Weights of a small mixture-of-experts language model, trained from scratch on English Wikipedia.
Size: width 224, vocabulary 16384, 33.5M parameters.
Experts: 96 GELU neurons an expert, 4 picks a token.
Training: a variant of Muon for the experts, 352M tokens, 10752 steps.
Below are experts of layer 5 (counted from 0) of a mixture-of-experts language model. Rows are named router (the router's row for the expert) and show model dimensions 0-223. Each number is 500 + 50 x the weight over its row's rms, rounded and kept within 0 to 999. Numbers have three digits each.
Before each expert's rows: a language model's description of what the expert responds to. This comes from a sample of Wikipedia text that the model never trained on.

# expert 55
It responds to: Numbers in tables
router:480462575448532504527497509478525400481478477632499492463575517529567504621562588580501498530484506515489493463558537396475516502565514531467437580534402361619483449472542488467530576481547432585519516471531514392442451520424509508542473483485517569504451523595544447497460538443398566485472469467520575389493474537467581472509422562415454469450481526587496574480463409431539539436447545432515503505570533495469483537483571572472498502514486556522469585546458519519513457530480546511474471472527492478565518528552524434425493541534475464458450536470426601570600494407404434459470490491566490567531556501516380486425494458479526510427579460429521494492510513505545563490495

# expert 20
It responds to: Table cell separators
router:487514479550521536419475560489521440469553461581521460471547448568592437553492533536477525524493525464386475460495499461468516539528514495468413645547438508578522463461590452462571538549524396642469412602561510487469524625403496474610430476475514570481519549582542531432493493489476532491588567556442541441489488469452495523500346554454473447405487463567524496474452490500470537453460611457530490465503508516451518442502506469543487478510461529564503565473389575464453420532526509462537447444519507442577533526464513429414469485553530451443483487570445529446543493451454487443513480507513447572606537488513527445477460520489515559501459474440439494387462499494497562526564

# expert 8
It responds to: Capitalized name starts
router:565494475503545524445467502494417452508523471626480508554544452561584482539579554566410505588508447503539465396545573407528562541509448561498464583522457389530512484417557501472492546510549458544517409519530534439469443560389582443513494394491469503516546543508528364492547479430459586477471557531473544457608513491457539547474461560495471482452527462547501577489432472414504524447455491512560489463564527524591503507430561499525474482506497530510457580485439468553467488580516579514411359511531499489498465445532555456517410490502468489406503602526491554524535440466469523527428495506521473600540505500507419480458584374461537500456603478495538459508528520496526530484581

# expert 34
It responds to: Lowercase word-initial letters
router:463499554503563580503445567518458456475523458586461505514515518527523490509477582599470445532545528513457547477532536413525455575504534473508530552549531464584479463494533415510487569537519418501546482475528532514562483641442530517536543495524469499544462526512654477448534545393434509451507567554535486456589462569515525591493401640506401459428414508572486540558487480353508461504486521558468434408544533487503479551474555508525449462499452536522468609457527480526460444482569550464459416405492492493546533467501539443479532458538462428463503531485489504516482420448449450493499445478530554469508551545533446535487493406453652530455470472483438481416427520515474555610433

# expert 52
It responds to: Section headings
router:447573477513460473520565562449527437489461477604478564528507535596524467651573507493418460602522433540477509415485498414522586501511476502473457545500473469534477538513527500453486547511619442635438464505526469516493418526501512489544439469348518636533496546523535480465507512457493545509494494507403577480489474428450559483433484583453478494486415552462436510530419468382499489445443610481516448467513540579531505558434573509508494415439513472550552584501464546489456451486478548461500463541545409490535581497522530419525516522578490514512465541489437500545553535468422450505456485511498363478532566477527460499454523558394535486513532474506560512402553491430519557540532

# expert 24
It responds to: Mid-sentence prepositions
router:541516543550574522419455621501455473431543530540402523596615477595572394521467579529434434450504521480404535460520530422564481506578447568450478508546513389614491505514513554513590587523499420576532436489482468510465436498473538497500493454456439533525507489545558520494481451463377491516484480517479483453490502497456565543517502618501429459476486532561502530519537496456552474479456525442479453456627509506559515522562573584518420442491504485564469539426401495575512425548536539475523477470548474533474535531507583504467497490578427538382394470453566500502509446485467507486463466435527547507532536556529455488472480454446540529513522389567500411420542537469414552503521

# expert 56
It responds to: Infobox and statistic labels
router:453522488458476468463432604531572445486468461604510487548500501531596477601543550447521476523520502518480486423566503420450544509463545524467514632537437437589530417464555478468493499517586449631492474505579460509484420557473555398585456464464471512547541487614503436478490403498513533398500601538525576441504464428505573537549495532465492497470445555550490456491461552418477480426418593519526505465552535552543555490437555587506501414453472459512468506473476515501411489418487502490463477449542448513573468536509496405508489461511481447475473512571544481512487465492355385440447512503579510551590518518525506494430496477482520660525463510459485527498463506502460562564500

# expert 60
It responds to: Years and office tables
router:512553493570502539508458549378522458470510441600440536534570404486482438540480562514483484529505480411490543438544553416498485499484456556490545554562487413576491538520476469467497554464587456631477525442490557445511434590483508505567528456437552569560510463606562423383492556436449606462463545520458547473490444464475609501520453574516490521478434521532481535492499440462550434431456560436527462536576547490466512493456537557481472468524571525543471571464412465508552473542463541566556462485585444445516482440471531422554524456565457464473441587528457553499629515454439506432427479456501452517511588496473480473424550531455515505484559374413516527485500579452453485538465

# expert 22
It responds to: Word-initial prefix pieces
router:545546543528542556394514473475436523506497404562447449576529482555527406511538549605461475497562486488473544478603528408464516491548481620452508577559499415551527526467460507513551568465477397581432527488549491472451466600584556523576446481532457469503469646586484426420520467456501541437587533477441474452494450566521563591470504563468439507473459469493427585583532490456537474438471524481495436474470475543569469537486502570511490379494456559509564545458411500402539472544469591476442406440517446480515508452546497534516485408534511485458579486516464569524535453423492458457511429456521532502484528501572474461448500444461516551554539448489553445511549513400461501536545

# expert 40
It responds to: Pronouns and conjunctions
router:533530464531532546458523508442535490497491480625480477527598490551525517536575485553462467545552508431472492467550529400526523476488460529421466612503405408543553385457468520516508550544588428641500562496489539487511433557456531480586420410457582540566522546569501405443567555441413574499497503541490546435508428463456543505519460599484436462425495506513526541495520487451525531469504577526474446483539501576474491545475517523526471467524508560522478584474489483538458503578532536526495441514586458393569509461546507446480455481527418500431460560564457512496569502414419449544477447474580468558570569485508385471354507440488546541450581454451507436434526491479455467514496

# expert 13
It responds to: Articles before adjectives
router:539538563517551558467498587442453413499548462582438546539524403563607492561508515579505539554503464500445454481538561421505501519523471563428490637527424407609433469512530476483528555510625514651470508497532496433470489499433560488491497457446517570628544544592505435406512430459445548494514538486500561392517493516418570541444451570416418463446476470545518545498493477415499465445428510510544475445583495510495485516447558536523505469539499525530485569414448498504482448546466575415476531508554508492563514425535497450500425500535485530439388540521496552539515485453396453448464457495538501512605549501498495414439453419494531528485490482440539476462516515488507522450538

# expert 36
It responds to: Lowercase word stems
router:482492464557534561477522565552469421535528403602495497596523459556484510585389536546431497585569411417552484519498538388542515497524506523442468552495498463526508510544503453456525522573519397546472557467524481524449520554496468408565417453506512500576531518502633464443554486473447488496582481521436554430623357486450534582521505535408415471449477560540558605505530478491520455410456537535453514462555501517524463579458525574451477560481453528544525547434536474470407417545453524479515394495522520458497523438558564447480534490477424465484420513528447534490575548534448492467559486468479486524542591512566525515477552457536593479473521461408466491442546494499408546503491

# expert 31
It responds to: Countries and capital letters
router:484502580470544485415455559488449463443445473627419484438515434482527487603499510511476509542564479477452518504494516387477523491488525515492506554524406391546547497467465561551540532526577421597444472486499527507529451588481522528618492428498552597538532537599507398434507519476438576533505457544518561377514498459479545492450442574442443543435491466537478566477516510416583519443490517544499541418557534544523522529509513470478456481472525550483601553486412541455450424601486537524495400485518478452562479455542528478390492432543444499466481544547480539505522547506448431442463444399568473561505518593599491480464451394471586526435481516425485481495532513481584451537535

# expert 45
It responds to: Education and award contexts
router:546511545545514476429498527467490427477539444563482543563509490505531453527523608541420498521534490502483455465629550438485551493502478505407472577525424472586492470495521445480490542464570477664499518521491573468469434569406528450537440472503516544638560552561573476402510549473470556468588516525472517504523435455421503544491448526508432549457457472555549536542486499515574401476502604428531483468525604509526520541472569475500402496440476507539488574404445536526479461538565498490498370468591430438531571394535449470393484405513493450446480542545531544464503449481486478454477481537528463431554530496500464448442541444483550553439579479442505432456469550538446508548561

# expert 48
It responds to: Section and infobox headings
router:467507492508515590509456536500530543455488479581427534491532462564519459542502553461412371531491422512495554441524561401536497536569457473470493551494420471577461482487492485427448566535566417580498516513531448534506398545453489511534480470348539575566537608521551451538534522387468507496488456558399541451529409464434580540443455554498489479481484557510485483498447511430531484454508579518519495464523509576508514610437609481469457420474407542623528573531514566468445491456485533516490453513498395422561561435503555447472525422532504494534431518540487545487589552473478434392487496528552441503543538565579484486473569500441545531487522442548502542414460535463513560527554

# expert 28
It responds to: Capitalized name beginnings
router:524507571522538483460484545495457465406530441584440568542549507562547486561531541519473456498532455588506410474569542463524545534481539546453466578511526401478457394463568467458504494478497362491511440497539551469446515599478546503610434461444532449509520555515561399521563496513439533396478508530475602468506473461483552488444462521494447453444493549553458492511492465341551504409454508491583456477593513517606558535471513576493477485463511586506549566490435486533480493565548554442472414471517451491532559460513544442475417449502463403483471554558463577544513454397487531500466466471521399529551486460526471462579514438456518541507540451492530382477450581507419453556574

# expert 18
It responds to: Opening brackets, word starts
router:432513537519556520402464477468550538435431452577484492517511410544505435537508501535577500513577451530478512599561610442470530477522480545428474621608501414501551460532429504483469555517564390535488462508557503445456471614483566474525476500467466469446559606565518400407504502471509519468516545514472481498569502535449500575498509468405454491502409482535439546504488491388512540481462572545515488493570488512639566519484532552482492410487461543537540487442443546474505454580503593424458342397518439483522504477509480456504479435519517520426552595549485521506568484450471473434509465488518470584582547457533539434460499456464569566481543535462454453479558514458521581504535

# expert 54
It responds to: Time conjunctions, biography sequence
router:580441514518538483434521544511471449521499502588448444503535482553538511557562524529494497518534416440513522482584524395513506562523481621508434587463382375614494525480438447490554509511489397594508499441523515472415475518460491457580475463491548525503502531565538489431512519529463605499497513517449572375499454493420515498539488523509491491451483514559445534482515456498483497446509577472533395501652577544523578530526492573501519523499565476542535543487457514525447406598459473475498485480625436391491475472521515438476484443534487536447453486536524574454536512507441464542501483478514510591508549494457417476419534498412554570461517430406481434525564582458430425568570

# expert 37
It responds to: Sports achievements and quantities
router:538474491535505479509508570541554407528539450541497502447505523562510389593513514599504456483507451503403461458549589443533522540501549506431494607525430476589525448454553460479526574522514482678557465539574490459507457491440536491519513448428454585520503470599511520480526425400411588561503548501454533449527463428382523525478416499440444521416514506587539461487442537429596499500522571439520427474530521522465569542473519544550443462507512513585493526461450603477484440487498536512473469429529465511544537501508527481461471491514510469470473504544481497460536496412443394448530470472533466537562555649555508471452431391431493495502524462468455535442516505509388500470601

# expert 51
It responds to: Sports competition words
router:535536550503534483436475513480492411463503490612480519447605451526612476564543454555492541569524428475498474517519543392530585487445544545393512568538521419533502516414520539480537544516566455595430436534486521478462437535482507493600425494522548544579536495546504436420587543468455561539505478484487585483500479501442545497467403558421445491365525491559533538493492447390590496432444568521514392480579503497473506502421505535517480490568515580479475586505415588527505398484466608525452451541546537488581531415552470490444517466491516506466483598579434526524534477451414448445465429456543480568588504564532463471429480444451506517529513473463487519448535513493488490534511

# expert 49
It responds to: Dates and months
router:494493430506509467437536586477494396535473454560409460512518466607551522521536535493436490545514426480528440530511539435490609539501478584524436489541408460654522488483491489555532544533547467570476554482516505514501479487477537486539464410499488522534489557603575456515483561582457537553542528484477597403451415473429556500495478527490430483431474516517431499499437375473469423480491632486544460470577571607482551515479543497511451471498520579533581551558479527469457418595496459450506453526580428383602514501503548373478487465541487454490412505494577533479522460494397401509437464527512471500599517473531420458495574467472493508511499493508502507521487590489451474514558

# expert 15
It responds to: Surname endings, kinship
router:563447510487506542476533503450462396464474422620447511497581485529619488564571575516423439553525394456503467423565527393504546514487466496424474569490436365556492483445512521425559571502581465587432459487521529476454399556448527437614458451502491547568527509581523423464462499470440576496489527504467537474533495544451534488502401560477482505415502466541544541470458518480521481468484523490527439501589539561461533562500534558457466497397502531497492598487438553580504474555480566561488443514551458459577514441489449475463441461577490534473468543553470582503526502444422429495475446474567434571557494503502456481349520452451579521494582424481516484500497510536488449482543

# expert 4
It responds to: Mid-word syllable pieces
router:535541466454573494489577492520476465536486515561443518504606417571496490530494531549469503597569448519425501493510623444550447517483499551486485582549437389587394542531552477505524569532544506522484495533475519590404453576427522506524481554526462600547607515557530469495431478426442540532543542479509538413468462480484562420443394539494425458439463510532508495469496555453539494443461462479492423524576533498451513512530501567540435440514465496494485495494388584505398433500498464545459467475534532466549478485556443454500528439587465468428477510603502594512608446487541462506451476479587526489565541604421444467406495434440539541441473497449488477413458519413469562549503

# expert 62
It responds to: Noun-phrase modifiers
router:521449522539552542431513539500446437499548497566447479567514534559526453558554572539472503574543489507470485451542570424544530543550481563503459584505476398517561469490553473479500511480541508650471440511525556476478417482388561477477474426497510582570499480577529435396516501422471536416516480530449552429560489486451550565556436575411467473438505522534485585498427486388508470485455489533501522494592513613517538563474551569520485470467446582496541584505470538486454470540520545511467519482573463423557481449533543464476495482535437421441401538563490592513568456459482368527530486503553430535557543517550399528424472345468510546428567448517504436498522481488468485517509

# expert 23
It responds to: Name and term endings
router:561446557439523475459545516459452524447509413583499438514574495507571465483461512587495498564487417453474454402515523446492547516471501503466496528572448338529477463490526458466501525571548469539506406511519488491449426545481536472582481512454510540598520570575471391550516480445369510517533500439480562473551438537472599508450450562468467495429501495499525601518423516436507494492437488509510436449555559528468516581476593556524435395506446558529471573546428570548463439525477518549483477504590487424571546481611581453480414449517414436480458570589529554501577477468462390531488527490466543522544511549521446511407467431472582557511546447496457477494587510504530499514509

# expert 59
It responds to: Roles and offices
router:483447533553510549485544510499437439442512480577435544476605469572553468534484575467426578530547452463472456481534492416534606480452453550451459522489507389498524491444541571464547531473584480607480496487472484491445401542435571493579458506449516601609574525588492398360450469503495533508524535497460571460527435504470559535511458574457505499414474496560530586530447438500571488395507519537525469534569523530470478522464522494541478419496522544460598567452477557505478433542513587547468454446566492503554475412544516446464428472559468424497491494564467542513520510499393381449513455512524466492473536575547476493387553477493607561416498472500516437461503489431537497535543

# expert 43
It responds to: Head nouns before of
router:547492452457549435507489503426513487472420487591486495519655370623532511524461559557466510544511429473514506503560552418520505547476585510465462524482510466544517515509521436443527483534521439567440447550535472475411409530430509538532489495477517541547572559588474414404491528479494526488533544501516548423455417523451606533572425590433515521475467544568547517514454403416510535486509546456526421495561511485509525536444607565487507487568490564529479552480517483501438490527506539481423475400610505478586549528505519466521496376527534474496387547529456559494529494449427379475495482542501508542548570560583482440414496454460543541462517486454517474425476447414490565554547

# expert 9
It responds to: Name-initial pieces
router:511449478508563467495535510486416450474458478668495482527571472535532480511530545628402495578557456467487531439544537395510573493448444554468471591457443320522553485370522509462448551544552407544530459502540540456401458580443564446539465447524494500557529575523518365483585487462462614412478505488510576465518510510463547532466435586485475458473507512548483533474447458407526500455451491486517455477584528555556521531472562510524445506492505574550445591505488523528423484548441513492447371496579512417563470470535563454508422468509479505449465557551482533501598498462490535485426505503551462508464501515516457485472520378484558515501526484487510461484489529499517505494574

# expert 17
It responds to: Foreign word fragments
router:566544575523615522419525472357463482547451513551511459472457457559477471550551517558539493585505494508406462536527545445541531470527522590480412471473428446608461487508486561489484543495554473543568497552516508428500533579456584507542426431427451515547480444578497463438579415474522510563578600475530499495520473577432616519505461497478404499492478497537409483467481436491557518450432535437580537473527550528515544516510554485567346454489538505534526534494484543519449454473473599469508459481540398455599526452554542418557454541511552557394452511534443545534502451452504382494528395459576431534563553567516503454462505431459515531466474490502541488442500506452505518508479

# expert 35
It responds to: Year and number starts
router:479468501554550546502578507548459411498465479620412502493633506459517462548560490512522491524539528465518531502542582377553452477458457550518435554526471437616525499499471453554530536492443395673464533504499553487466498573476539566509502497490549489514542489561530379493565596506475524528537517529499495445454442473385589502510512547439458440430485650588449513542511433419490527524490580482581376445514539477487508519477454534499442486427436537503499549515481488469430422584478547447514424526601453436607467507511494405478486423534464516504498534519465526546585571512417434521515503453529463480494551531535493407446491463457515515479474478452560425511502545497496522522486

# expert 44
It responds to: Verbs after sentence subjects
router:501551547479505509486485509531513429412476505586444485528510461545551438563492544606392531581499486547511441451564557423443579520503456574490483619533467433566539481513544482550490540468583483633479497511486532454411450518403522432515441485536499574663557486561525432440563553514461610502543482509498566430537444519451584564489413589498475441434481514538493557573430414469565510430447570509483487496517534485545496484479513490513439468477463541492500551476439463540467423511489490488439471533567493491551523442459495474474469521559530501376458598498490491483549411502451475464485462543571433528503572508531416489422585450436611563476533487432474448442490553450458536518522

# expert 26
It responds to: Work and medium nouns
router:480521519505556497494483515445515420396506435550439563575552515503551434474457551556487533537491552498499424480520518425540480467445483562423424541543468437551547477483448398428493512537513460634503580532559522554445429505432554488537509452490533552494486531504540400403513528484475517550532540494494534488516522477392535535469451599419436433494474529546463550444482466462611533437449539501573455507586581530472518517465569528533486506515526600513503624560482530517508444487517609476477477455527468488626519485500473410500440494563431453445478584544484528546585490505412411527552348474479488522468499546562483495357581472500562544495554470400550512463479459465528551504504

# expert 10
It responds to: Digits in codes, formulas
router:572488507469504484408436504470538473460527470591447502460506469563561531487508533533483541598506419539464464452523523456474535612507504512394518594571489459584482482509514459441548567504607448587505434492494497438523493528442618419504439503420556574586588539576487365467550489473433481469518540540489544448545474513436542522492419558431439531422463508555509526492463403400513550474493541551510531488585505520535535573491547529524455451523500567530468561456424491474493405494529528452434479468568496510575557508500451415471437517521519469467435520509515616416527476474465390452539499505515394595543519478568414415476448526452600612476532486438494519497471496523505491487521

# expert 7
It responds to: Sentence-ending periods
router:447520493540529568481530507446527433456489503643404524485518523517532444507453518493525501539530469473458518467573607475485488540483510560499475544505458476518472439466531411448526515451555400566530469537471546490498421542497523509570534445415511570574561626605540382480591495526472513459505506519547518455548470483462443483489454519512512441502383528533520456555565485429486502432491604484522510500520537481541489561485498576427474458503449521561557489533510465546521455545512544389420416503623479501511531443459501484508501439585457490394496548516516520533552490405435405497454469512543469506600585583569432516363503526448506497506491388423394503389528459459567536481526

# expert 42
It responds to: New, auxiliaries, sentence-initial In
router:567473496579524465499476577430439412446439522592488534548486534484525417577551552492509510498494391510469532527535484429541579496521420544484453562553423433623499501498440558447519526508474412663473464486529576449486525511468561536613524458463499556440451546605585464476523510409521531395525529507494513470451461452477565548515424538428453542482481516569433568512472529470470563469501567471610484534549485485579489499480589545435459514429543520517493553446486592565495441545534510478515450391527429526593505501572498435440412508522532446514463563448503497506539448407443458504386484433554551502522501572493498446470511490446516517513526450534449472543445504506452423530564

# expert 38
It responds to: Consonant-cluster word pieces
router:495498546479516588464509590544499491469548513567450520533529463581484529524467551519482570510511525481433474485546557439536541469543486542500452481573502430538571542545487485451468505426546430535546514506589504507505464545444560465585441517436515516603488481543598419463548481472490504512504516475446545427568392482468576545501430597495403531374415535588508490546502471511551505464505518539457500519634508546539473501443575490553405421433449488531537596421488470524560462457468529475440435509541522455538548422490589466408474480517407473508437479520482520590558427529443406433517437397494418509516482569542482498426550418478609501521553471435482470456532444484466564604552

# expert 5
It responds to: Punctuation and name starts
router:516455557563560506417469564484384388499496452576487482509539437558572444552495523493450545579533484486489420466535555434537551533484398557461437501573378468496566488477542479396528551534518470581577410551490512461494427517426525446553498405476462474587502535543601442538502498437488551507493539533484586442572464430448484527466474586464487452447489515543501554500394460542486481438481545494542486484571528578510531493460580519517430504483556493512542546556428484463448421558489570548453378472542520455534532425558464496486476437523400453410469561517532611472538461506423464506535482467553493560529581541547482453365555481436527539466550484469523465471541496473567528493552

# expert 39
It responds to: Past-tense narrative verbs
router:505513450521501582457559541512500462471532444531468490497545491457547413463518555574531438495560462437439494488555563447549593497566536518462477536551375339577446473436545447454485590444525506642512496506518525533520424506469485457602485498381565498611463467617574513469507510412420517553465516446534542458565469479401523497501433565437452461401459513536509498486475490485597449477508516444538431541526559552490482513484502534529479490469547561507520583497394553489530399461508526526462478500537480408553532461520574454459450483547511503461516565585557550501504505490450407468478378472512478512470560552579519504437555396440551510536486423476517521423524495489477500544563

# expert 16
It responds to: Place and institution nouns
router:531495534493511442524512485471533459519470478564468448548581461475567479497461514482468491520528426498541461531568514416490581600441442529407522519502456361540541507516511492444526526489556460579470451538496482429519457550516522498622412457447429555569571552574566398416474479466498556490479516477524631477590452560480536508470409553479508478331457479525491599432544419485540530482446514520523495482532529531512475581483510575488502487486526565491495548467476526548429517558482523531439474494584460441562526444564497443478494491540418426479387620530472567466583575472443447458512451481538465580529503525498455460395524455472602603529531439494501427450512509431550504541535

# expert 33
It responds to: Numbers and years
router:482495483478528466435481520538464448510458494623505472505591499627534472596468522476535479567634438506457497508488503435547491500478493561381457552527466476576444522467477489471551547600585411632502463553547551503427441585419491471526511448479552562539569549581510436490503542515516512504450466600515548463525420437444640554512471533386444544456520569621423497571440453379499535485450578492532435505540497526521568502476542522499483482440489590530501593512466552507434458488474504436469387471567453486458545468500463457504533537510487477497492539492458518539527501477404431520523479427486463506521529542552481403415455475464523518523539480447471477467447516500411490481578

# expert 1
It responds to: Line breaks in infoboxes
router:471545482526476467516463481515516473518518390655488552507499502603545472523532545515513561528524502462421507476485502406538595493527531577488408595500494442464518492391498452487467515597524323574471544575571579508421472543508488493587528442491445538463505583551494347363503568459493559458531555531444489451453453456550529524545462539408422520507451559512541527493440467436512508460448599455530501492596467509481590486463471534466507395418459503484584570443443465529492493464446539448504434483543476434493493447495518489493506498514458480460497522579553565551555525471471408452502521484521434530499553548524545447466562412484507548534535458483422512521535468476504609522468

# expert 53
It responds to: Digits in tables
router:570549489505521504483456551449458407461484496647503523485555436555569452526545535546444502510448460550506442535575540392470509491534431506417483545533473367601470481423482507497545511514619443620475459462510458479458470539392530514586510510493517516559560520581558383401501533425450603512475530496446574449518507566452564514471452535476420504437525490555516511462538397413558519455434497539472489430612519526513501501459556513543478450464498529471472578472486482554513464590570578517486402498550461453562508457531493474490433475512502484506465541583475494490550459433375420505435484521556524535496508581518413481466546429480600541433520433478507476493514548501553489456514

# expert 25
It responds to: Spatial and relational prepositions
router:525461519575549462443445544423455542457469500524373533584552439513584491517512563505489498557486494517512440484537540410520538461501494541473487538518464505592516461497513425507544595530501434637517494504529566485401539514492503430534441481492518502457521524556590531458536545480440511448478523551463505508518479497456583518452460564448467441478454488496463579517492469475582379447448560518594390423553530583555546524464606547527446494482460525498490546421463515466462466536563493425469519466552441450519552474491571439506499427565416466406418564525534574488551349447434436452478451472532484530530527512573483426440569525465549544524469376409515418463528546414482531546517

# expert 46
It responds to: Nouns and participles before prepositions
router:467484443550625534499554512494484378439468411584430497472507430553586498530574548548459509508552459488488520533505568439467506493474541582495505580529415374558516502463463501465471569538540445563499491465560495532500439513438527454550489459474446579578515551583448398394568543471450544494503513479533559421502443491411502524481460553331468491382517480528501544448505447384523489460469503509483516440557573561535518505545542606517456483485476530508530584462450488479522431566520511553465494413537436452530525480494528493495521560566503411485470558515473529536530541460421410439488498497539493540577534498526497513368547444441648569551539489481484502484551494460563522510505

# expert 11
It responds to: Directional particles
router:450486463525513524464542487452487514427457470587439439480556472583521476479535524600540462523525451481448447516508458411567527554517426549478468536553452389595599452417487472586479634465622413604543478506492511456423472531378520558612479475471511556534535472536573421413424590507453558519510508536472493493499471494502598449511441543479454495460462468609485502568519451474507489448492584519514450504552486522467478479450593569509474516398477444508552555548515503598502470467514487534483449430545457519512443507508508436473530455511510557452512570527492576588565476487381411533500531472533499523485527583513414547461449462411585564488495483525488439428456498504480515583493

# expert 6
It responds to: First names, title words
router:478537515526577519444461562452502417499491450584528501531557514587572487488541579521492425520505446519518522459519496489570560463445527527420447484519448482446483475351550533433522571517485418500482470550552553436428442602479583470629486396473444527508530557525497388501486499461413525510528471542511588491502472481453496525509441543447473482438434538522572565487477402519488503425450538403527457471598554576490552496489534629499436482425554531523524568469501573513445416500567488555509402491614424501497535409525485430452442499533424489505483541591523534464487520434451394497524453485566433580547551528508446422481492531463550582463551466455488435520484543509504548479523

# expert 12
It responds to: Uppercase acronym pieces
router:566539526490559511492505540474452457552548439593465504554531456528524424522489569501454502541567452558464453457543525451508490517509490520479507514524437409540485526456436565459583509455603425616495485510489517445457463565424627499522386503463544539512590551574554419454480453467426546508527521531545583445528483527433502547507418567353424476433455544510489557465476465459485498465454543527524521471595523555530576512463523519547488418531577513506461589470401499518481470486490540447421421480547509507553538483555503485525425472494501433407430516553565579510563536469395394465527448492532426590423529576504509430496519408440509534453555511464504416503576532458491583541544

# expert 57
It responds to: Infobox field labels
router:530521525516499461499467493504554478415513411644480553452547425516569500569460563449436479532463487553463519516539488391474549497501501535504537520488426466511542459506516491440501520499584419642531572580457578476444435605429467498589440447462542563582494531551531400408497512481490588458497530524474599517527447481495567551457475501517509529399504531526441501512455543421629475320513660448525448478572471518424549553422576513496469503513474517492471485424528510440532403490476573505469523511555486512559476500480418407518437484570503529499436497570500523480526510482438452447509507522567485518563513516523542448422497521465481559501522440495511486426516552470432514559490

# expert 30
It responds to: Foreign name openings
router:484480470540496468426566481514482494478473512576517509453579416525514489614498490538491462575549451541516480503529538472543502545443493482452479582520520442512483445450555487494524511567561397480463487510569581491432499617447499525653459467451482451484539531497563485517564564488428581430554477556519610426465502477413575499516367491512459458424466562532498512517485421415489535413460552481581481394667541514493548471460521560550474480446522512513574562483517542444452489556558561459517411411517492522569497461528515447428480462496443464491476548529441506478576479438460513415494451492555426506494588487502462481525532357437505586448533487458524463481507603484427474544488

# expert 3
It responds to: Place-name endings
router:510568485474566457499428601479470462373469449572447546522543447574552481548513566526477484493499451554544521455514502429569568502488484566446496467533405435538482479445504541517556500542522473509514424549498532505388515595441541523603430478463544554562532520540545452514608482475492500519510456592459587449495422468493508463397460535501424484422501498588540569541563448487545467395450503482545511426583548566507569550473565559518397519513461592527569504481463517567455456515483541599510374466595520505578550450583496467486458492547452399496430575546559518531566471453459393524504449526524380498537487496485459408456542430462513533506487469500549514471457501484499460516495

# expert 2
It responds to: Non-European name pieces
router:566499488522557511415544543446502496466489512577476545563604431528548448517501547550472511502563406560461461389530545509538524521457439537458460485559430433521469488440540498491563558555540444474539502507531508522417494652469482456615461372495501537566571548545491422555514473462504539530535480470422576490521487532414535460432456507475421469440483575514516582527430475503515457379463514499503461475587563525507613537482507607501466483493514525526515511524424493399464455495533536565536365496535476466595544490562458449439427460564516452441472538574497603495621427495461481479518432459553465503552537511493411448446483510427560529446500457443480456484534515451500481412475

# expert 21
It responds to: Table separators, punctuation
router:508536544539469458434454579417477514474495474596484553518491378507562485542454459508509498479528468505402518479493577397558513524553455516475487589572496480571457425492480401518507533512557386697503521560465476501461481565405545524527500499509548517377481516597508527464573503539541640474527530510460507487528444498440548506549398485465492496460447500535458478462545483405507469492510537440533486397543523578529507498459566544507490546509445468491514477362465519499497461596568547449429391438511478422566495486510503462433511502565517457459518551531484530536543485503487514456493408509532477570520540518525558490485467481402578547488488459501484471409462631428496611513475